{"n_layer": 12, "d_model": 96, "n_experts": 40, "experts_per_token": 2, "d_expert": 96, "d_shared_expert": 0, "activation": "reglu", "moe_layers": [0, 1, 2, 3, 4, 5, 6, 7, 8, 9, 10, 11], "router_score": "softmax", "normalize_top_k": false, "routed_scale": 9.66, "balance_loss": 0.0044, "balance_bias": false, "init_std_router": 0.0211, "lr_router": 0.00207, "vocab_size": 4239, "norm": "rmsnorm", "norm_eps": 1e-06, "tie_embeddings": true, "optimizer": "adamw", "lr": 0.00417, "beta1": 0.9, "beta2": 0.98, "batch_tokens": 65536, "seq_len": 512, "train_tokens": 191300000, "steps": 2920, "dataset": "wikipedia_en"}
Below are experts of layer 9 (counted from 0) of a mixture-of-experts language model. Rows are named gate (a neuron's input weights, with its number), up (a neuron's input weights, with its number), down (a neuron's output weights, with its number) and show model dimensions 0-95. Each number is 128 + 24 x the weight over its row's rms, rounded and kept within 0 to 255. Numbers have three digits each.
Before each expert's rows: "gets" lists some tokens that make up at least twice as much of what it gets as of all text. This comes from a sample of Wikipedia text that the model never trained on. Tokens count by the router's weight.

# expert 12
gets: "\n", ".", "s.", "|", "\n ", ")."
gate0:115124141142105104133105099085136149091111157085129145140153121132144129091131124121162098092130144195143121126150080097122135122140115134134127101111072143063093114100133151126133108145140144115150119122135136168092109174150119134152127109099134091128111130097137137182118122178145118143
up0:119162132102150159105153158165110121164120133159142149110100155156100110115119122138136167147119130063145141149116160137142121131101147143130136123105166129181133173163131117137124144151114156165142128147142104086145141085152075123109149186183130135132130111156118117099145131107120150125
down0:126120161130090104132167092121117115081149125105156124130159162182133123120111081088143127122126137167162124115120148156127168159135121154101095153134159148102166103110153100153181142165168127115146066109138129127129123108133113115129130113124153125126159165147134092125152128151112114101
gate1:157136104129139116147108162155111111125118132156140100123149120150147121147132106124128115118168137209152117108139127099137129178136128138123112102113094100118132119116166133166113115137126144125133059097119131144175119101157178121166160094112165149141118136163150082140098135121163107108
up1:124147129109115130120090161173119084142093113153089131114139086123137130158134155136144105114154135188167114108141134107115110157121141119107140117139055134143121128114138130142135089111096143156136091123108096111191123098147146131161166146132151130129102125106108081145087135131138109095
down1:118153080150154101132136156129128132174118152117172127131137098094075128110105163127174132127138158109113145127126138137105165108168160136156159119131129098094105148116127171100137110116142103119126101137129107110130145150050163106151147100128145094137116166120103157143117154115166138132
gate2:077130109121154140145135127125150132109107160142131119147146110130118160106140160126126130176112114109123109122134087139112088117106113153152113166116152144096141126158119126113175101133090125108152129105070119113141128165111170126152160140095132117113128123228091122100106132117102133150
up2:110117141073139179160155125136097143133120161117121139141135100141148143136123152135089107118159143089151147128103063134101117161086144102113146132131153121107135143134131136104112157113157122098160115138115109145100136173153081113120175135129123181150129098148114106116140116180095157150
down2:157154116153122144144125135114096137120129071152132134127106151114115159183149099107137147117131066140115162131110157144114133110149137130109109154111150145127157090125131146159088107091112118110075172103111116121121100120125157141105143117115155138134078107079144114146090114166127088161
gate3:112121072131129146130134159103123066123133135138132113101090117145126119131127140206111150108101105109142120179111128165139124130097139182132072115123116106097122098146181119126131127113134142124140121113133112133151167126141136120141062120141079115149087115132141130146097117138146148102
up3:108141165154151108094110110174109156107120135141145167154113114091148160134126106107166120104164146150089129106093072140100155122158129125097173112141098136129124171146084189110157122132118135140118117153108127133119118144132131129110162107115168105128114150157092139088104125112134095128
down3:146194139138148105125142093119112160100132130146145175158159149153076139127140141122131156098124126108163125136097104140126168137097124133120118150133155146094129155066122087163113114138177109101177108136139129135106087135097131165089147140107133120123148144119116133139139153098114158154
gate4:095153092161159143140145105144159148163134142126141198151124156129100086130134089137137161132122080125126142143094123119147124096118081124110132130127086114065150186119111102140109182110115116130140145131149113149121149136131147075116110102116127154117127117123125104133151108136090139149
up4:167164173091135116115125177116110079082118106126144107099127137154121144130113167125126106103124186126127108104153126111142155151140171125141102120104146118145111090119152126156124111147157161125147132167119163118122112130105080189103163154156137146121132164106141139148123147105163130126
down4:127109101106121126133140119149144146153143114105131121141120143117137145177116072118154094094122155188120107166100172121133131107112079136097132170151126060150114132110151142125142160120148127120149148116104106143110084132113111125119110119106159153114076127095160103120109143112142133072
gate5:116124165095097157084118137096147144091151134126096070146126101124098126131086100119107144121138121140116127177151118107146108105142136130150119112148167151100157116091112138120136153104152149169136188113166103096148135095122127156152140161160132126143167102188109133132120133109127126122
up5:129101159118119140111085137142120138117140185119122102166122096068134145111080103124131148114107148137128116189152128134162110109131145091123125115129143104082132154073069172113108146124116139156116155096130132129131162092115121147160143131151103135116150108157085148140104122118119112114
down5:167084087104135157153164114084141144113107134118128121108119158142128124151152128119111145142093102094102130094142142166114124131134097103131104124132121081157126081132145084107118183075113166115123108140100096104131119140130117109098131131124171110137118101123125106120130106121052147134
gate6:127132094147149092122118118119095103126105103132140104117119124128151123124176138111164125129115136118181113106115130160128111156108142201133131120166114113158072114113106180142130095114096154117107124119099126170088112141115124111155173128063117122114141151124106129136093160118122127170
up6:135138106160136111097115108067153125130134138151131118121127149125144167119142107102167139124105109152147116142093103180148101100127141187102110154199105121133087126140131118160133132104118155118133134105105093144069125123113141128156170118069119121153152115112117124139116172129108132136
down6:114137117153145187139155085136123126122153154107160070138119126090139137062093130138082107123123125097111156111116142107109155120123146111111100130127112130138145130102129142098151126144139147156105143152099147113103132177122132159136105205088117111121129114140110172121102115108097145148

# expert 11
gets: "ic", "os", "ol", "ac", "c", "as"
gate0:147138166110128083155091145116109173131138124124099123150132112130108109110154108146167148119147137100166115113116100106134171122104115170131124127125116123096174165152122151151119138065117126122092131094146081142148086158137113161128129133079098092127096135103137130110157127137168164139
up0:112093129129115138127141145096141097159141125149118145130122153124094146133117127099091205174133112130093139170104143120166173170184160096138119101116149113149087086132119136149160139147166121113168115136143140121112186145147147144111111115115134137143144120117135117090119107132123099150
down0:130128130105107165117133153106137167096140134161116141153141113134172133164141140160114119087141158125125091168134154131138121099106109111136119139132116101113116089148131152153150147135120155141139097111129109162124108158130151122110138095067139138101152067073121119079141167089129084108
gate1:125097132159136157115076072111146097129109117105143146156147148152137094171119083097112110152123166115087113142152130125105145175124105129116152148173094107147127131144122172119171118149133137151110094144123143132110106127153126113117114125143151140100076148137143183161131128136088142108
up1:085082138173123124152091064143143114143119129107129121171145136130151090162117078139123104152143151151127130136149128136122146150157092095110145144155106121150106095152097162137169132151131158152116106138120134142117091106130129118105128122154137153125094139114126176162105120151117155065
down1:103096122118103134149113119144181144099098113142152066127112095132162127163092138139145105120140124108093115110124098140138130143131126138154171101139119150122108129119143130123165083101151137129128132152138100083177141129159103105100098134171119145158146167170110179118107154160099117123
gate2:149108103094156126154092137105140114082134135106171091165102156121156165097112092141147144103133191124115174108156173148090121159164125131138158129160109116114120118082119133099109104149166141135142135129135132145136100135126132177128150161110139128094115133093116134139141145132083113114
up2:157154118107176109110162148199089083135126104138156117182103122096127149129133122129119113132114155105107114152127126136078132113167119104110109144121145121138123125117177134154169094110106144153123147138124132148145136100131115135123142149158144070095123105168106114153133161128136126181
down2:153167134117104131181129132069081129158166152098096122132125104130132102157122102106158099128128117116097119116154126136122141130179129161163151094155118139064167151126130129126108124115127124137144069147148138152160112100101085107140131126128114136133182129125137133115088135155101138113
gate3:114132124126141081145136094133132134142148167093131143152090181150104122135147075147153119119148057163110139134140160104078170128172130148135158112117142128139164128138138133110115109121120111132106118116103116136098132099166125080079106120143092107131110176150126129151101133146110122142
up3:149115128129133139161115109141154121120102081138143160136160085099089074142133113160104137099134110135127172154067159151146101112119104130101156126124135171155133097154137110123141126101155135122121114121129138141163151124089121151123080179090154121175121123171122156100137116141130118103
down3:127098162154128117153112149151115130109135150130083127097156152163129106154128111108126112117162128134137127132147134117114133182115070133141116097078133179129120157110166157133134159111112127153098101123139094166115186160124119132133124133179118058121100102138115111146122148117144094137
gate4:115131138114149149081153118124143117121170078122087184149139147117096151098110110114123159121117137134107103141143118134136111144120135100168127118137141100130131132135140140186137122086124117084149111115077087135152158161131131110120147132104170136067129129101171089162148131148142091136
up4:127105130131083164115117111126153100162147147114158164105104119143143102118123133177178131134158113158154117109129105158103140101138143106122131127135091152131170098169088126149122095155116161121090126100156158134120129110155113149144152156095162148162110083129141115106080146125086151133
down4:144154096143093115106107148122091165085146163127176109081137128126100131128139154137092164128134149150122145114144157084098130138151116132101136104072115110111096146160179114114133129112137128159121141118173100177155104119154139144150117105123159137140087133145114131131116133158123118071
gate5:099150163127129135142101133154143108121154130134103114144157108125138096133131078118185078113116114101145134115115127118108118144138099093133132108121123139113096118091144104137152097172135178135109083144101142133144146145100095098126180094124129139085138090151100096105089099148152115090
up5:133170129131137121109131132152162125149083146159110167094105099115110143130133156154081130118125150115098115152126146117114113125091151120148134143133135142112091099185097166115142149078120145134096169118138135138117112110096143153121057090130139126129103146112157167113119146095181125149
down5:112135150135138084121086110141139106141102130108141133169179138152099100124129126116146123108175160138135179123099150125153170175142159133135154082134145145097125164126118163105103186083106116151140131112136127106125142097141158119135109148091137099142116101091166118152166142136138133132
gate6:144058115114147130137119100126130128103140130148113125112147128128121144101169163149125123096133161136159139104141120093163117134093125103146122106164140156122076130142128131162127073129125124069081100131144157143103106096124140111116121152114125057116139174116151114132124139080148101124
up6:131114140111132158145108119114139147103125144134141134081137108139156138067160150148131170124139137127181179087154089151137112116144156108141137145152123121109169108103165125137094136117118112106151162147147109142081132163129094117108175088137163084102087129131148131104156143120138109118
down6:146119086135123121140108161149132134123135098126155151093160143099136147169108133106120128103101083123108108136149151127112072137097118112122147107108123121131110156133137091082164131127136138110148156123110133091110141134102120108090115073106138130146073165162134203120137133117133180115

# expert 36
gets: "in", "en", "ot", "it", "ens", "es"
gate0:110131099106117105178152147145156085154119155121101150133137136133168084141149164099078119127124161131168143121150115142108163120177134099105165098162112146130096138146109136127152181105123093107154139140115146117117127114106142103143127119105088117095174121091103144098115111124126154101
up0:114105136121107144109128102142149105132152065123111137082144133106102102114154161102138167145091164092135144128041102123083119107162134154126119122167184157114149111132145109085116153143100145132134126147120124121162118127133140111112132123146170119104127130122137118105085136131120119168
down0:105156120123113159153103113116121130115103146078174141133177123159170069119141156162140083130152123114127148148158123115131143129140120117152151110134116166113107115162138155154142166121116123129139104130153107043126150092135155139071137117116099125149129111123116087147119099135138147126
gate1:126101145144119125173121119090139085112129136102128130156124109117166091136170061156092138141125145124121120176140167108125155124141104123170114135134078115145116132142138186119087101147124142134169131123129140148108138117143120073135118112128127121150123119168126148167086113177105130106
up1:104143158141143138103142138147103139151127150126146099104117140163139138114122182135176139121130070125166108121104114153133122130094152118089122139177187128113128125142131115110156104095137148114115164116147058112097131116090114162110111111171122100141127116117143086138122117083113123164
down1:137138111133144134130127137089125105163110113104172156107123172156079163134155134079118140124155124153144134124136137107129124145124145128090107142100139134133128119144082133143099151150136139155183160099135118188094121156141164146054151148103129132113132139141100085154122133098116109101
gate2:124087146146122149153109150113098144114127161081121126159090138154117154114116161166105116124131125124107130108178155141127141168140156150129112132099120090121089142090136183116133114137163130136136139116091141157143152132156140104102102176104132163131123147143165195124104148131116093097
up2:151131130131174113125098161094069105121127163157150116100145141140089129143147147119065159139093113091083107131135140121128153112112138146104108102116081112144159106142160111087139126124153102181141159127123078140179113126136115130148141119146142120102149135107147112133150097138138121163
down2:157146114136162159095091152110114110112126125069117111147104108169129107138129109133152092132101094137129121119152136156147135151143110129108107138086142109210105138146117124133148115106116121132169133130148080130159159098119168130110116147121089119145145104152140113124198103156122110136
gate3:079159090114121118136126117165116146145077146165119173131157090139105174115108176108136117126136148142104090129119123134132144140155149145154107123166142142156158102147148147135153097142123115094156126085127111142120152092154132112150160131177108143108137145156137078110145081118098129113
up3:134142152147110125121155143141147100165144143141105063159094163127173110162110106128115123121121118142119160149133082135143153139162149116104143131090146105122181151110141142134108130172110121126141120170152103135115149132122141142126118154119117125112102156154067173112142142145181088164
down3:114135150107141080142107137134120153114096090145118161142133111125086092089150121110158147126143116128145078145128109128108085157149100117148101138119115111126112102146158122175134155146151125145118188142142099117125109167115120142080206153129115133171129099108132121094136151128116098122
gate4:156114085096069143108140151142147172143135150159143132135067128128123127113074151110145126148121159103097113141123082102141085130109081134114147117130108107110143162131133134115148134142122142105091099101121131121157113109108150171094181142103130140099155139116135147141116094095124099152
up4:106187152110150106127136101137117153127126111110101113164126139122124085142145098106106117124169114189132069135106116156153099167081108153155153113139129153086130138127131135145163152133144140117129072113097123124151115142113114116113144138138137164122157085161139161098108136112162099143
down4:137147131090100148164104128170145123119127151145166124147112123095162131085134100134141129155091108108097144093158126128102161140108092150136155183174143151111110100088115146128126124118055136139148118169122163133135104075100105112103112127130139077135136130122126137130103142119112113137
gate5:141132110125145120101139135179096098143122146110136164233136142109123131134137159102123131121136119153109159105113120194116105154133110108127141129097093091107098114149132129120157124113137140115113147104132154124154101116133126119142140130130170095087158114119143129129136182131122067121
up5:134114113094123136156120117146149117125132113134141129100107150141084171111137132097163136158151137117130137110174115118169201142162146156130150082156143141137132173103145128098122107160112123133168157146112112120130127127160110180125166115171130143129098138094108133120096102185133127157
down5:125130121151102169170107145120120120151162153124163148088146134151150137093132127134138168089129138133129115182142119113108116157131116121173169153184123114092094160149162132110139114179113114114135126123129152162113137116137123128167113124123095195164145122170126140103144127168105131126
gate6:115156147144158132115128152089114077138158167104149113146101126141126190079109153164116113108135103172103106144166123113136153158130167117148113078136177112136157121141129137146116113151141086149154102113116155148131140113146144121142191160138123115125125130144084130134125114122098094117
up6:151113161126143114101141147152095115134132129155117091108128149088109113150120130163102139092129105083143134154141084120139140085148143123135115133115199170147122132139130115139132113083111136127097155114097137115134120125179127112121148127165156142101132152172085159141165127153119087074
down6:134143136150144078182097133123153110143070095132141091141090098104119116135097117103164134092105168106127131152149130150088139103125129129134161113133098141092157145141146129166126160176141143158114160126123126135120150136102117128119098121086152137171085183134123116154115135125128160120